python train.py --num_hidden_layers=14 --hidden_size=96 --n_experts=8 --experts_per_token=1 --d_expert=48 --d_shared_expert=64 --hidden_act="swiglu" --moe_layers=[0, 1, 2, 3, 4, 5, 6, 7, 8, 9, 10, 11, 12, 13] --router_score="sigmoid" --normalize_top_k=false --routed_scale=1.0 --balance_loss=0.0105 --balance_bias=false --scale_expert_input=true --init_std_router=0.00982 --lr_router=0.00103 --vocab_size=16384 --norm="rmsnorm" --norm_eps=1e-07 --tie_word_embeddings=false --optimizer="adam_variant" --learning_rate=0.00195 --beta1=0.95 --beta2=0.99 --max_grad_norm=2.0 --batch_tokens=[32768, 65536] --max_seq_len=1024 --train_tokens=603100000 --max_steps=12664 --dataset="wikipedia_en"
Below are experts of layer 3 (counted from 0) of a mixture-of-experts language model. Rows are named router (the router's row for the expert), gate (a neuron's input weights, with its number), up (a neuron's input weights, with its number), down (a neuron's output weights, with its number) and show model dimensions 0-95. Each number is 500 + 50 x the weight over its row's rms, rounded and kept within 0 to 999. Numbers have three digits each.
Before each expert's rows: "comes after" lists some tokens at least twice as common just before its tokens as in all text. This comes from a sample of Wikipedia text that the model never trained on. Tokens count by the router's weight.

# expert 4
comes after: "| ", ", ", " ", " | ", " (", "–"
router:581540523537523503564536456448554555525525466502550527526504446529477529515489380460477567578477465514553472476468513478513462421569531502468481471602456467585585547520402564476555528539396439500594537504450489426570575521546430477485617494505490467513466489490461452388454400540525473464
gate0:546573491513478544554535458525599514463547477457494502510517554550563530460434451485496466566582407556485543565546606459474469441555476502417505522432387530557511500519436515529512433447489503498543492454569490472477514608537470526489520506448601454614599562518587517420426487527519461544
up0:447514498576450528549445494468582547402585491433455433595505565507555565485506529449574418481493410376514517579437421536467403471414522491460506483469533586505554566431476574525520502482532505514551506441491446504495538437514449561555522509505477475545561501449487545456408498504440551537
down0:532524591477500479510543496508524540527396434477552531479518597562510542443428482499493418590513450505573382508579605482494412505481568446601531535472467520454473456558532498495439453404570416545540563515471588480457490576510405533475514475453544468500501490541573504466483452497564448498
gate1:454509387457550512523546511499583568499496494507558439496503429524449545505413524609487552500503519482547450476432500387458422525446522532517499458480475395430631455498429401501440567440502496457515460468460543525547546400508467430454508446462448490448427498410534471435532536520492516529
up1:505463441533549495568572518578566519431479450426484461585515432467441486420489486482564547531570515500548628459516478538523551396480543538461517435585522524552534401546501527491555494499467460497580475535530524439547530503553505449385552474438476509464436456494501464471518608489580546401
down1:489535511537473487565486447504472498502508441514550539571406414507560484557567524502499515511494451529453517578551533453443515430486530496513406585562464441524512437571500426428578425536443519391501593524504534500493519568494604441389556568445471511523463443438394488478544478529493587506
gate2:601464485534521601443553457478544565526526551509589580460441553420479421484606476389449543595464558531478436542478563485499577471440582532464560505524518516513485602477479561453545512542453491494555506533421506438541486589457542516486460463514514488511389493539590475518475484496539461542
up2:441546540506523495555455490499440544533534478576529466552545509486538469581466433488472527482514521524505587559525440553592525449624449461487482528488538473489486461412588500554423504497440551652430563460475485481439412488504589363457457510481538542474518466500514552521505550571526476412
down2:487547552435449432436477539504442539428525394485596500546450474466470485373524464533505494574469527504405443420479572500548484560600502520544521495538540404500458440528582532501510493357479490507489497555487407547490487437524479547541500521516428530543460403484567487475490502494402448526
gate3:465478532552577490441515643503493536549547481449486586501530413469524524459501498474550487504403583428494480569439513496516477445519546473425577420561444431555613542483532577469559528447535408547551528524389560498510513515546538470610448471503458522448511513548444460483465482454454467528
up3:493568544526524444543556619531550436519452467491488415456496553502462471572478502441511468508426413515529493526461586508543411613500531501530388526515416464524574505514449398476489560422471519421574475602526518471498529549487436535521474461547569535487461489522504509525421453538468402426
down3:495447456502446567519417519493503409394431472497505489508443435472484513451519469452549570484496425482443453410502542525429508479572568536593522576462505564502409434519429471566425466531585446492541442524530540501516428487496475490581522521546408433585526584555488501552433457512508589501
gate4:603454505504532552530504500534531537470468650492416499491567551501526490486420513507506477569520383501517482547540523583472509507470483623583549490513499488552525548514517496395593550457526510420472485551503499348545490580469459495571506473568518457453555518466540560534439551516480428460
up4:488581482500559548497447442454455425461495468521527580496584459385535503405504536480522417506495481533576598526542464385532530490433473510487562485483573588448501487556534538494505460496532543580516564435568496459560505487582541471544516504564557528471513505508504508457557522681493515558
down4:502480438563492499527462543469562531449541484576517356443546567667477519493526555386546463569508536585512558474550526497490505586509493515488538549461435564578432546540445556412499569514487439500520491526517563472546527541472420551536498490509417521531493552436485480458539564555543457494
gate5:436444437473528554550534537506469559529516465484568580493449471469415498506505435537428493589446594448437525451493431544438472478538560443489480421438521492539617511575488429495491501569443458496549517456407570452548534448432612505404485489447429477474521568477549557558514455497512445503
up5:522504519484501523551464517514479550470563526459579510481497395545459548513515402549557417521477534599469411520484564540495537430543453523474505465520514494426537532438464426392589524524546534500476481449489489502512473609435618452479598372533450441509500457463454561496505582575521476533
down5:532535413502514542487480498483513472447567475433577549503472550575487535550561400424473519535431537461459470486577521500474439536428533611481479576392527484508545370442444390522453504424534612458523472446556515532438471506429499446488532535519531442547513541535438486547496502437538495564
gate6:563551505470561485573536600558554468422598536491577500567550467455543468607524454430559490447475555491461636470608528537415505515465482567550479503545503511555544558440490478531490512486523497545470479488400494572555412503459485576555560535575403454467462516514513491533469501479468451486
up6:420474451571507391548537524507506455512657511503628499445498480549563438595524524438536515498561493526510504541576516426432535467353614448479504462569468487518449518421522441525495466542494486479480513438456487489536501553486514496502519558526586472457473476489555389461519475455489530526
down6:503467523441481604546545440480443528537388602492540438423551549515619526529532517447522542516510523496536502499539569543503591534530524561521579467485474482565520543422502489478447451535479586574499451590474445514514449519520512415474552578553510554532496492508435413538509501554518609606
gate7:471449486502541457478501380497442528468414535488512485502478517500466529526455536468422489428508505561517473436523504510569398498524557555499482525436478523441597520508496651406460444512472452452536471542504451405545494516455568463537532382494499523490401505513536541439616427435513539411
up7:546470472461535464553504502540536550461505563485568515563532526467503522550649484579496501486498484503484519531409589521514516512487507524459504520544490567436420432365502478525526449555496578570484456451474422545535441488435535472481564434417399555567474427450507518481561460469469539364
down7:487584487521514544558537559487441569503500386464554402505487537497499553397517514499441447562468462471511430453502545486453485461502507482390464479495468503563582470465445425513535402486539512505429488562545538543489526623579388483552540463479442515492492467481499396534478484579411420507
gate8:530467593481577461535515473521526493494588538503558478455535570490536458502476483523618515453499444502525480523491572432530425451611440533540616387517453448485502510555429492459441606426545481541576503427470487488417514545464490537427524393566488517516446515543516451473496465582482480567
up8:580457575567531456528509452563388462479593608497476541459484481428520563499577470485568496539399512515512451461535499544522453460519509438446520516529523370451547410535487546486544422503469565574432488506616512566581469561458511468530499554519509479533387506459545506470568480481496479520
down8:500448483497523566466470488488596561454544517442517544442537531530425518459529455501455531487509504503516401574510505473513482508482621418396517425501486522574476453534439472560443465439432594531465547529562489562409498493463455473493520372575546382479427502572527497442521527509512396476
gate9:538576537472563421453443550421448591508464414446422470451535563579470452452537420495469548509419462486481545479606499413557483476576599523466540436494586450519532438501479502506488498520484521556531461536529427435544601533483496532558508506535530394498451576508479486465504536518605488529
up9:427512451489503489453476545490466510433522445532413487477540571561587532451512546493523462539563606381473459472473550561532570513452503506461501495501513527461540510426578487561471536512346541533451559442539515552441393453452519455587414516571472503480525540527578512550438493524436544567
down9:535581494471488455484521558471480504500560454573474492527573440526524414521456556477488466490450547431490490414486548554570458457548517501529587543509443439527494614608586470419511551546468498428489493552489469509529478421494474494457482408512412572556438497457428544464555511497378512613
gate10:619575436559442541520472573481561524534467543459495547499563403507505451522487443521398566516446482414511546467520531530553613443535545481495541437614531449524448475575519537504428466538538508567487521545502486491447453426497478552555494487582575562486428573495454424522455529468440516565
up10:480556516553514425501508574451468493426540532414510426486516512492449481417480570511524489558501467494561500462566524576429531516458413531462592448554524476481490360431454432436551464484589516460520465493586601520439461522558561460465511424491432547505526396523520540448498600533482500535
down10:470499479546555449497556624472515533614502409583471500551403532452510495489522505418568582534473585557499495473544527402429498522575439519503542425481389534414526449523508504511535509502416493459480549509488563442529545397512517549419495497464509561498462562535490512511517613464466537464

# expert 5
comes after: "1", "2", " =", "3", "7", "0"
router:502525424659621547542487492388536523441529511438534451519472491478401564431537455548490493507544460554451531543504542487471525517535480563523481490481460483501484490475512481431439421514559432544476484452499467440420544516458540487603469388550522410506512493493540455470486391579444445456
gate0:478494460488588549634468486471572547478483454537431496541426558565608529480563480402480503402566455515441501515464510487480434475521597514482483454462427532507540543455503358522554517422471510528439486454495503552414476558433491525492441410526515492522515416489470481455429563442460530475
up0:561515521519474517516487536568556535613472502465467430510539397495508471504493420567490394530507467443405533514493429568462448499516605503493522503524416502597480440456434521462523508478472471565589483455600448492528527526510502504576497455505672471520549469465411435441534556478524498487
down0:452466550554528510459441514497510561439539429514519475462506555450515459533531537473572443523460515519409480459531595510560553439472459491554453512413501407528484415563427461480498505565534566552507464502451468519358510553460544542492457539464400566455460430482475546397402514433404506514
gate1:513541515544578567575513452522492497388512455449449530540544460544454512467513475496454422444573566498444603480580469487537533481510532528477534523419532488551532432559475412540489535483474470453451466540473538499544559391441416409573483577551579534445525462482555406406453487517484423500
up1:515514535531517452520498455582515476536469445519427531403509409510458422513595487531491604514516499480532492465571422452511488574543608425481526456525558527592569395430526560527481532497499489569486473463519499521462529422444506433534627433520521584534477440537390490462468521480444457504
down1:516495545528483544541412491525494462460510523538535513467597595448571519503594527556510381573568487514549500490488475595488447447523503553487473521470522540411491399476423409548526474560413541497503490550507433506525412553494558441456519522591499455467570484530544495550480378464496566417
gate2:567502625572401477451486533568483466564437486469485431565488410511499473480510535474533532502529477571460561550428487612563507497448545586546433566503480367607439479456421558435504561453453525437526505417473478493517549489525471499540423548460495506510511422435480452543528512493495496514
up2:513521473479432606490537529531438448469582490565586496483499449378506546498491448545505386459562520507632534487502379548456456496462535434507534515525432600512523509481499465550525546528457528506485493570523559526542474539537443588526507494483536478511566484472548519471495530528557598350
down2:477624497489480439435617475508556456535557491523476517585462486437493585489488556525462549562506523435536552445436488571522516567557563486485462569510487497545484567465498555550503638435428512556423530452468576515626438474494504518561413453563478549525523472454532471477514464564458460515
gate3:514475550577522438493469535455530535521553412475638570479413449539505497525480452457558413479550495533565407525499561493366434421509490570413479534444477494515520500525497487511454538534552456612483560511512584491445517574557500578482464496466512411477557546505431520438502529427508444473
up3:439521518515541492500456464517505555480477603551423466398545507473474498445576482639549506469521478455545520532588509504519494500473527585587537492571579499540587410618560504446461470577491469471512434477457508436452443421475502386524584494499518494434417514434445461486480525480491512545
down3:534437531602467495478482467497485556538620507532546412536548482490442552467593492447555568554533465554563505411558527527466541430560543475457548482614524486487533410489385605448472440520557481543508515483513475462458430460479531435510571515500537448455458523476420529511512422560462420495
gate4:424485458537511536407527418428438539495561448474493517419535526498476515476533500558535509601446460471442483563599516503538465515613567487610500479554517456478497426477407535527472474567503553539424493506403433510396546513500541524544554543556499476502425560448423564500518425543446449503
up4:470456475470509521510542483425426474546449524485476583590502552509417519488546471453548513532470584483482644488464599488480583524537492527456571377507542482444536480477537480614477450627453441485460480555489477486433521511451484444507544548486445447531515526486466515488556664501494529496
down4:494485432454500509494513525481447543541537484545501368451523429472509456530596586494470500410464421487480509459512485476471547488511465520490446531569399472601451506496422579481454547549653461492517573597494485476527513480571575499535442470536450523507444448500593486431465399507554519452
gate5:459525439498558500429458529432430488568435505488493485480605481555439506464529464536529548476487422483504526535573595377512448521505439553627488515478545465474502398474575436451435464541505499476513483475400533497472525434598546455510511456541457495509457524583513464579559449592412505519
up5:509480463453443492431595536499520524530426436499469568482471540496528443550431528436496469576498496471578477525444519530489471453481462410504485530506484487471434614577501428469532501465409470525580497547527590535550403572539414463537506567505435618553492530569473511466584456488462385524
down5:576453514400530451502424490577599497463541569463480514507485479528573595534467391493509453529480473492510457478432491563512460449490430590423618444389467523417493496480463461473577499538381466574456497467430512481407488461506466570462545504422457503530531476477519460515451520456519544496
gate6:554488450548541502418572488460544487491508490435480536518465416522449507524408495573451487537434613489500507570480590447596490490515519454565487552592443434517464531515526463412525499485495446470596467416506483488586509494472577430525472465507508448544448549546588411562502488494490356490
up6:474467521468517417497538511490506381398402504477506583603492464459493521469475487532438453538494554457560451532404545577483565505459495521476470540398438431537463481531463523435564497489461451513576508536520538466528544522497574596459388506564468516458515610455539439495459416556490524435
down6:562502524505474432470504488453425534501505504491502549575477507436520453508486519447522397548420501487523508490572459564490490594545549506563445528433450490440506538477501436527460532510592515566503532535539526536719512483541539592475555436537563465562491489445502451440567565537426421497
gate7:460475485587511497504480477430562500469566495434458553526483479552538532447534408509471449529486590568452571547578573603487573524589503564563458466458436418477502403454440506470487507429592461567503466457527558441509572555433553441596508490490505478548560462506542492414505485458482446454
up7:526534520539537542487505553404503553544507536471413471579437397418427429512517502565561528520405417571496559565469480430582540522511477486483568450496501481526484479464436470460483472488510621496628493408509443484472536542458505524595447536493562470545440476568468511478476467564520416452
down7:454525614530461421509433471520542592519539590471546624426514610530476502497518463496507527466489473457506442446496536551466505468513529601572557477612458481523553514516437461416553545478389437502536495489545508391453563444423556514482526497456494512526412539482454543458549492496463501442
gate8:583451412530544431532557477549434441448453505415568484521499536556444438447564448531492470487506526407455531518550523440514519527490391523512448572472559573489466472493528507528513432450515554499418479513600460518521483549532481502580444401522536515464435557527468510549591422586441543601
up8:486520552522410502461495466524535458533465542518487524488428506532567544632438523515592490563541551460571456521516495486541461491436436481517523457541505508464542513384497433567483494587422554472475464386420469570410476432457409462518475542485558512418523451506523539596446430429506477558
down8:532494503467448464490540420529532475469511569419522526464570551526515519544591498515547570517461470432487564458553486435534534448480511514458547445537509581506554525572581547414586532447498485481429417458510591467479518339463532377510533581533488468483453545490510535473434569591529501456
gate9:560621419559530501448487426482521530560495567585492464569468446465511542447517507483463487456502504418453468465635572537427455534480496541464463488489511556482522493454578568573429428493531509504439478565440485485495498388553492440635545405579516524477547476520524507555535446459483524519
up9:460475477479445531462497489539443492492470526494501549580484487468427483437470434574571538444505485514433497493569582474378403495492415501536407577574457516485486513442502462413464504473537502461548512571493464549457552443623497456398387516509531473519472507585540542417453517500432551429
down9:538571476424574536532430517606508501484480490462491534509421523619514491385545506466384499472450565434519485458565461566511545464478532473508453487377535452514578515561479537517473461561495603466509591505571503410505470545448568502505514424482504434487535518484495437513564500441438434446
gate10:580560563459520540466550550577473484455518503493476544459475525486447482500573472477550589487473482508438611467530558543488518534538495527513414472535411519493535444396468539537429500468470425500454477458632550472576449427569485387600493479449554495535521502540561512452488510424528411578
up10:538547496517479585500450491467438424520549482550515529556448416465531390525498499505515517505563492546593474466532495484485510586518460590486427543444522477439546529436427479416484444580540397614472532552497523565580554522512463541560462465422474482546512456454559498541501442516564400402
down10:416533489460490428455443472547465439426460463532493561528483504482515494396511467588564444425463510543523585551481449540557545460467477498390631543471528518474523488566476467427444486554518490489570527488378464581524550572527469555566564452490469509556487387493486536545567467490424503512

# expert 7
comes after: "\n", " |", ")", "\n\n", " |  |", "==="
router:549465483498580580620447466451542586438438507539487491501567504504492515472464543520640562479518454514446505530490458496508458501506491497598490478468447458460491486529424451386498512499434489540559331475410568463535497439465505470492481469524593433426509520436563435436494523472484464481
gate0:531555480495439539531445440478541425406510543459400425620495363429525443493549528485538523518469497481488499528534459553580432541524439451477415592467535480453403490463446431510495392527456497548509487482516461534497532387524501484529423464538460497541518539444505481527582473473589454484
up0:507470511469548510388430575451556448493453519514449524459524506451551397558547540419478399513546545509480514458569464516493472463583519497518494545436466441439486455499479432409476373479473512555375505476466468489418461459482493582452459528586462429463538473491510525423487464553595500565
down0:490520456445447444602585455471547555412436450492490443566469543454408548479520426526601549527598515535427435526484465424483536508595537466542447472478478535532433497418551479522536548476496430537557499518521538630513553446531522449473470460496636525449540491437501513509519549456488470486
gate1:600471492534465543518447466515574566513514527476469542565396498489453436558419555507511519499533472372557534552521482509534486453476479596573543433421579435538545528544482484380473599515460516509531476504497527496435447512483471423486545469552503413453408512417451486460536589431543526483
up1:549564480529507497620520495513524466446491545501463522518496550461443469440462472559467445446538508540460534471459519548551557574516521451422514536422586516582459509512455529619637410550523485580445510464492455406526535438457535519531521508454347494492530534528510441551545495556432561524
down1:538482481516490382477454493558565535544526525576575531484447535487512543508423540520521472607422503506553580520520434453516423447520497439491540521581497352551561525450456459473591466486480505546557499513580477581518499585513635499475484551502446516496478514430409476488393508483503522477
gate2:460520390530580485552494520475504548435462557548561511478425421490423536366499512548533460520445411492466563516442531454596360522446459518549504562493516506484465535412530500418554442524485517475478535510510567479581456557579494483558523455567531506447503594464586492463466538540503476533
up2:571500527525549526576479559539442487508423421472448437524469493493469408492631516492518502470491551556471461539486537492513444537553530432567498578549564588487446490451517504498564593462487496444516466436521485434498512527569464372556476397496586514435447500591508585500466517518577413500
down2:489540529414533519498554462487449425489429418538546629442483463536552578476469518476468586525535491442515463549491461520458525490504513533480466455475542593544445568476495437530445492502424450531583508679419630458531428510479413528513478466520501537496522473502486562542477414507475471462
gate3:427505515487521450425524424499567538515447561561423472507452490503457558515490549556498452466566498537459398479451482551583534500581533564520521389548481453509504445513508394384445547488553555568479512493485521421550478396496480505450545509512486432536467451475402614499416523479522503423
up3:519544462508435498566500480517615423531480577469447404477523505585460521423466511514509421473462551467504417506533450573476441620521474439499486396562514413454542497504409412481472515529531462485456474507520511544539496392479449501546542527496556446489457543504521573635435477443528459526
down3:496440490447502545471477455547462562544461420579526469564416535485504569511506548533621513443532491603465494456381516575475461494512432430548498492443451523435510517497508519497474486436531436570638558500468501503483452463508511517485463472452483520388518563375498499430471540437404531536
gate4:491474518507448496457499448521501485515534482508426382522492442470436519563525455538575506560507489474490478483530524390563375512523544539486486485496423465502528484529507457467528467444573585449533426589493578518544406494456483566523523326508482538403534499434607503532490461462582542539
up4:437532374462520549538509447511619522408438544541498562493550589483491435419593500508455396459461542585498516425505523472487551543460478492503516567489553594561514559455422459487453499581523451474525528576569404480460535480473499432477444579562486518453475542542445485479462521503541547483
down4:545499495539494464475441525501540483572540541584573397523468527515507433493507386403426555568476565504524452500543453525460466529528500469470580472525509581510487491574541529442403423493472526484464513518539495507421540619557523471564529514557618510517518515481398503417493493620480573463
gate5:459525444508499486464444475534490463500501505385581447435521602474553466482550470450512513491521587518456526523458451511532460477515484535481420475557432478450436449525371473533466379489554468425451453511474597578541436450416486434572586456492514492565535470494518525555559525479532377525
up5:485546510544568473414470563516572534516480553424536585424536567462487423575497484540580561520532566523475521483552474520551491505488503603583518533540543451440556466505427412489567544604466485498438479549422542496592465448559542544527525477557525473452596477540546481423511496447520466606
down5:469511456596520449512465488583526550503434458416504400630504537435604519493541587531522476485511477464522523456516435504442558442393524432513518495493469600509465499475394486468476579491544408587514483421461543528493614507453498496504515562449436431457486507447489455542561545470512486516
gate6:579543530461554547507546567462498527568442547595552519464525384550555446507461471466544518479554419469476503484499571601573490582529448493559539436512493434506592436508482484452447543516474479481472486396432455509462535544559500474456521534593531452476408535552443517599439518497505610511
up6:580603477554475516501500486578452425524514570520544531589506467588555477428495491428396515587459464449488521444451450527500394546462462444536550491411486444565616526425480489528496442496526529488529518463501501410564503544519550580455469510531415421543507539526527493504407484536489568557
down6:467531488567529514545417535495499412521444440562573486459500416517508553360463465525572530482485496472419480495607524494505485565501556512588467504456515557540455468480457439403518598460568420507504535512479636433501527444436497498501508523594463505555519559459554526587501546514566475539
gate7:442441508513553546572452515505487438545506568488442418451476557460549587441491445451472567515514514573494571379497459571474476503614519552484553498485569409465473514576440477465482546488420499514512480426499494472558541454493480563544466363431568419515567514544476583543542533460540491508
up7:470470517531550569504495514476410369563546465480463431421346517425540513546499490495527522498502477534529493478488439552492452549482552491405546492505489503453426590509480504421472416541384536492435468546421555514541477477450414499499502447554511433459495480544545463575603555449514440497
down7:416528539487543514453525440476494459437476538410572424501486594425513509481501633569593459505497458500562538465547503544474592512488479563532472541395508428410438504512483517491519449578471531531505482524522556452484506514545444529538556435428586528530589569514429476493584483407531445471
gate8:572446525519608499505464533420513462481526460497526517515475482535555507473518505449463461458402547454531441489543584566463540502506556489505541487501480485585564611479540586625516547373406575496570437519581490476549539489535456545469523452524494581568401549500460540473451500483474452425
up8:498596511517450471466521460572492486574507519520362566559532488559497579558451450511498522496520544514438567389548517455512470506502436543492499462472431443540478444482534571499456522660528410479462539473417476527554504488422500465528550451517514530591525442540422458466520434520609539492
down8:453500497458594452490579468526553541455481437580396558525473511508469507537541422503591429364505510530418502502473536458499619503430556534536477482527484450493417465491506557568524528594505496543456462507424503526559498495468429502509543528511561555519472501416421545582540440431592471458
gate9:464441548512536516523528521452456547535447478546525526513457459502452438552561485409549645493506533417511420507531560469380534417493407523518478486476458584507455568496540500450446569423463489457436528529438564531439424568527466472394549517409511434444522428532482454478553523502522459499
up9:432439510469479467492464533496540447470538563543515567550562472421422504458436530481496501513420576512554557489500609493526555397527489535511466428510540583535577608544467484501537561524453463446450529548439542443495454528489534477477573413469466374477555586407528437491503433520456485434
down9:490463535513520532569499368454494466479461596418525492500544513592502450498517514509468517429571524508428543534552444437486518614418460566524432574552498552424478540434502451522483619562527424404497444522531439459395458487448418529483538440559465501494524509501495535533443515500570535525
gate10:480566535477509506570498515457506438417505479549609618497528521443539431484548474513521410533484463615597506423443557529592485534477471488466575437464518557530417445474505514516525485516576515555547409478506565470575462491522455492523538442549462505505597477490559447458587575527403474513
up10:513497530452440573532488486499460577510471474495501417512476464476451503482418504529489641538527527451408514538530534567544440565592499515520450502507615529458516510546414589448498428523493472460578557427431484478448536486495373472502501544469494430591440415544460567574463545493560499474
down10:524479459552618419498458516488520595503469517479469568567463530494469562434536461500447544567456471571505424504548466496441540488433508612509462591625535441520548508450455515426545478433464514445424455561557473529464414580513482602482419544513548510541463506480550564556446512520536544507

# expert 6
comes after: " | ", ".", "; ", ",", "0", "–"
router:528498383460479481575386495491542457473495478565545531502464493613574525511407366494469496558507613443500468563536469498501479506446470489449545503483491531587504511518501502548499637527512472506474463478510553439438480487485495546472481516458449535528571530474445423440465419612392507543
gate0:526495484473466526434458546507537566504511564566460539526597494530509499592407545547470467392556568482480487482457446360544515524535555520535511537493520539490499510540477521438549474548447449372503514504455429453416471454491370470461488491460562499536498520526532477413519416623503566452
up0:456552504573628516437377491528473453471482472445611432450447608526515452530595490501514530499485554573563490501479524412426503485577498549560555379512492505475462426512527484492450467409532507452475532577499488485532503459476556561555506512532406541487460538491582534548537563471560504499
down0:490416500462553475476529513466433512507537486514592483546408454528474540494502468457452488562476555460536529468496540523540523522480530535472548455449467507538517579491470446467422521457594469553423444509444521511509458489488478661543529411552437449503484628506529582465531578648413446514
gate1:481506569464509567500574485518448478538513528502520521521423434476493543433534426615454517481551508494442543411546385515462495568519539650504562473555553506568424391501449537435467512533554546553471473489474569469518525584411452535519409517565499468424522509488523395539511491508533518511
up1:507453520487493518468583521506455468485556451546442530494598474399449509489517482460484433543555494529525474472516549434527588450399432506534596552486485495350565493441577509550476435503500455562598484534497440475460489402536481503471634482449470547518505459452556518555514515623486505511
down1:411504551504488539504442568501484495545566499444482454488500461487512512416433461586504499476535555540424466464418493483457473538520546436458550583553506489495570476486413452507502414477446554510530475403436542517499325558518496569534525457481431442432529415463529512424515479472544374478
gate2:466455413488522475482436520485478508614499438409489436479421573532468468433509515511492458532553551491561521578483486463522535431520454527467535420476420453643619494492538550434493411434467535510525539514577472407485451490539541512437470478536479543557591462448549556456551504528424549497
up2:536486501454456478417531518472559499504519480563515572529594435415421494515457464550509576498466482500497572539444424485504533471411464444518516507577533572421573464539557643426506484412456538528527532488488547482571597496471471481457476540487547568548505407514453445490501532467490576622
down2:456538541521447478547570454529504501542608557539533607493553442504602368467548491507483497484507421494510571431461479493519528476559540506429446494492549569516478526531449446450510575520492548536497490497399571607506596487524525443534574447459508457471446483563538444394529579467570521470
gate3:491552528483529504476463487470579510528602517447499488512417468499504480480508418599554523568603547517502459522480386534440532481541501486506552370513451542543415458468510479579358575528490508491485531436570430472496505454489483577567548454479506490505517537513378461461492590587518468468
up3:460514532467489467477503515463539515482519466511513448483562520534511443454498497549545428417498540466540543425550548533546555489618491472470461433548472519397554436528369472531578490492519353483566479496571490443548605479510558508519604449538505539500530516618543555406471533502559522454
down3:519458579496503467513525590508520585461416467520398479536423540578513561495475514498502513417487530544474549501528611485529592482525413536548503545511463466501586551535525468484414570553510497504470535465525478485490479558599556417543571491579527531440583551510649531479460510437572477520
gate4:538483435466472436541479558473550469488439507442501525425508481526576555578446527471500526532563463454560461452556437424490484426560528527432624401468462508535554568563539457536545493519495485534468458457542637575418523529430581526527386525450505453485529570547461521513496475575451472475
up4:477527571471498570498473453516552506583429527510424485507497439624563584542486437474469540482498538517522501501514432509384501541464514569492485471474551469608615553434536463538494527488577417515452560528561575474463542516515599544501459528484527547428515632520510483404502517525436440476
down4:481436558507551492375487413575499567479472449423485517498433473577528444496449471544473520506462527536444479488510448519446498502463533519422476552600507585389427445480453581515485526537466504484439502573376544477557457471483551537546583400463508522467467465518545553495518475395431534446
gate5:534511429555442450546460535452437496542524577532545568390575458509482468435505532455435440521445550487473506458508401466523453527466435469502552486448493461555451507532547492500427538430506482647528493442425409488485548458451530575578477471510563528500516468625508498534595524521432427484
up5:492445497512497499520455531518427470440412462488539568521531460476486452517559457419421495540473565571459516469552488398430372501496472511510448512467438538520564533401507450508476602518482501526545488512544606564495539403437544503438588491470458465511500581465593547603579518491450542541
down5:488571496507537435520508483518477505431518567483489571507566449510623459483513538509481463573498468492498475534425381551497478498474445509697429506505496458492406548408562546548584537495527487599594493514516512489537475487586489486468476532416467616518564485514460522462558475520487471486
gate6:559485476468484398469517411450477495457496408577482589563443482545511597502440434437539496582466555484612498546579536477384448510427509488498492466545477561453509492436447426551512476617463501567533537538531554496507437498519510534493509545467528495430455528570440510377539516526511539528
up6:566482452409504457472414473463506477509500489498496542434533511514508499495507479436558468440488541601511519463530509529503456467487562493426496554668482433467556549481483506534560529549487438436416518453507540453609407549459493453532515472528551506503494511524422486402511568404649574506
down6:523549484502463451561588459538482492458480561554504532510558506514503508527481479520428521441627435522566490529424567507483502382566438465558449496532467471542486485469514521387461663498489537514483421569457583534471489554541480596521470551416553475533448507538573549434587490534487514468
gate7:530476388580514511484464491504442537415531452472520510501445529470519537521468452458580521488534489620503490485419651602475536448492499507422482447505416487508511553522466458467600542492529532507496446463513592515411441571438560479578567505466600538437493489455472531410475512530542486445
up7:448497535492530538474507585558515471458526579461474468459543520434441524463536546541469514490448489462461540526463440553602615537444575500534578508487434440461531446460525586464544441562476427526521506601444482517526535378472493438545466538481525500556485535482535391649518404477487511493
down7:518547491502495458463511516524461387500478475579458522504532546510509494580465531532463526396536502484545467492531480398527442580410519512547579499539460496429472584431543443538517514441591419462441522609598533424477481480557453517472469478488538593406585522596498484460508440532424495538
gate8:525557540482455570573440532511506464580440555543555413522468518446483515508468373524463531483470511560495529482530578411515497532529518503548442464578549481491562599572469445573514582433467513464459515480490553537510348555485442450419449536531472591445477492513516482430518498489442506605
up8:492447470475507445467541516519477435549411540474430552466479419450485523563507546473557439573452428468506511524400397507517627428513458545431516465413489426558555508504562565456483438555405489495517509502462561513528480539559566529498455556533561548443477539556606489485422574486546554492
down8:450463475543512533451476582511515473488517498573509481463501519527402505427428556565476570438483514489527564428551515482491522510539414504498506464500500549522518545526462567507507547472581507588502456368398463436582463398544505525649499438524479559555556390538503508469421421494460502479
gate9:482560532580508622611542419430482566486567479519498471489474444542483466440499489450476425510465442522452498511560488513444477520482485512599458432446491520539494505477494559463533485508568464630449528534464400494347491569547519455469499460501533516593560469451590483500598439522492526502
up9:471518525565492459543429504490501479480463490347507435455530465446449505514605497570435496423525595550450513457577547476424455489483482519443567558490422595424427408551532391529547517508490580475460450487461508554461573506436575473489404565466486456491540511470526466559529486517499468484
down9:489483447510536523525565497462470551551524459615408452461423514444533498466491505448441542494551489445580450475494440463414546593538434562499552541400544436526416548433476575552508507518492523474544588438550506557515523517540414478545569401445455529541505526488509420471484491438489548612
gate10:530482472397495528477482444473443409443509517606409454453456585429463501496419451482530503431518566486435543550530462467515436553423496506509518488444519430394579404541506574478463525517514596532565549526510509503535494493459484522502489435447425528500533559528617578472408477425518484486
up10:461503525487454524491480488522509464477440447415469493564517491447535507474528478492464563555492569504461580484398424465557633471490465616469428513518541484451432437479503477582529469425446578497581534495479541414516548474517534441524474522565419395504419476487451479445577496576495463613
down10:495467471616492492507527492661476474470483547512537503467519586422494504499471485491624439447470460503494537515497485515487473562524450516497518529531439597559522614467543574516518555575509537430459412505474497523455460565514436536535558403508513627468551532463425501465560462402481455515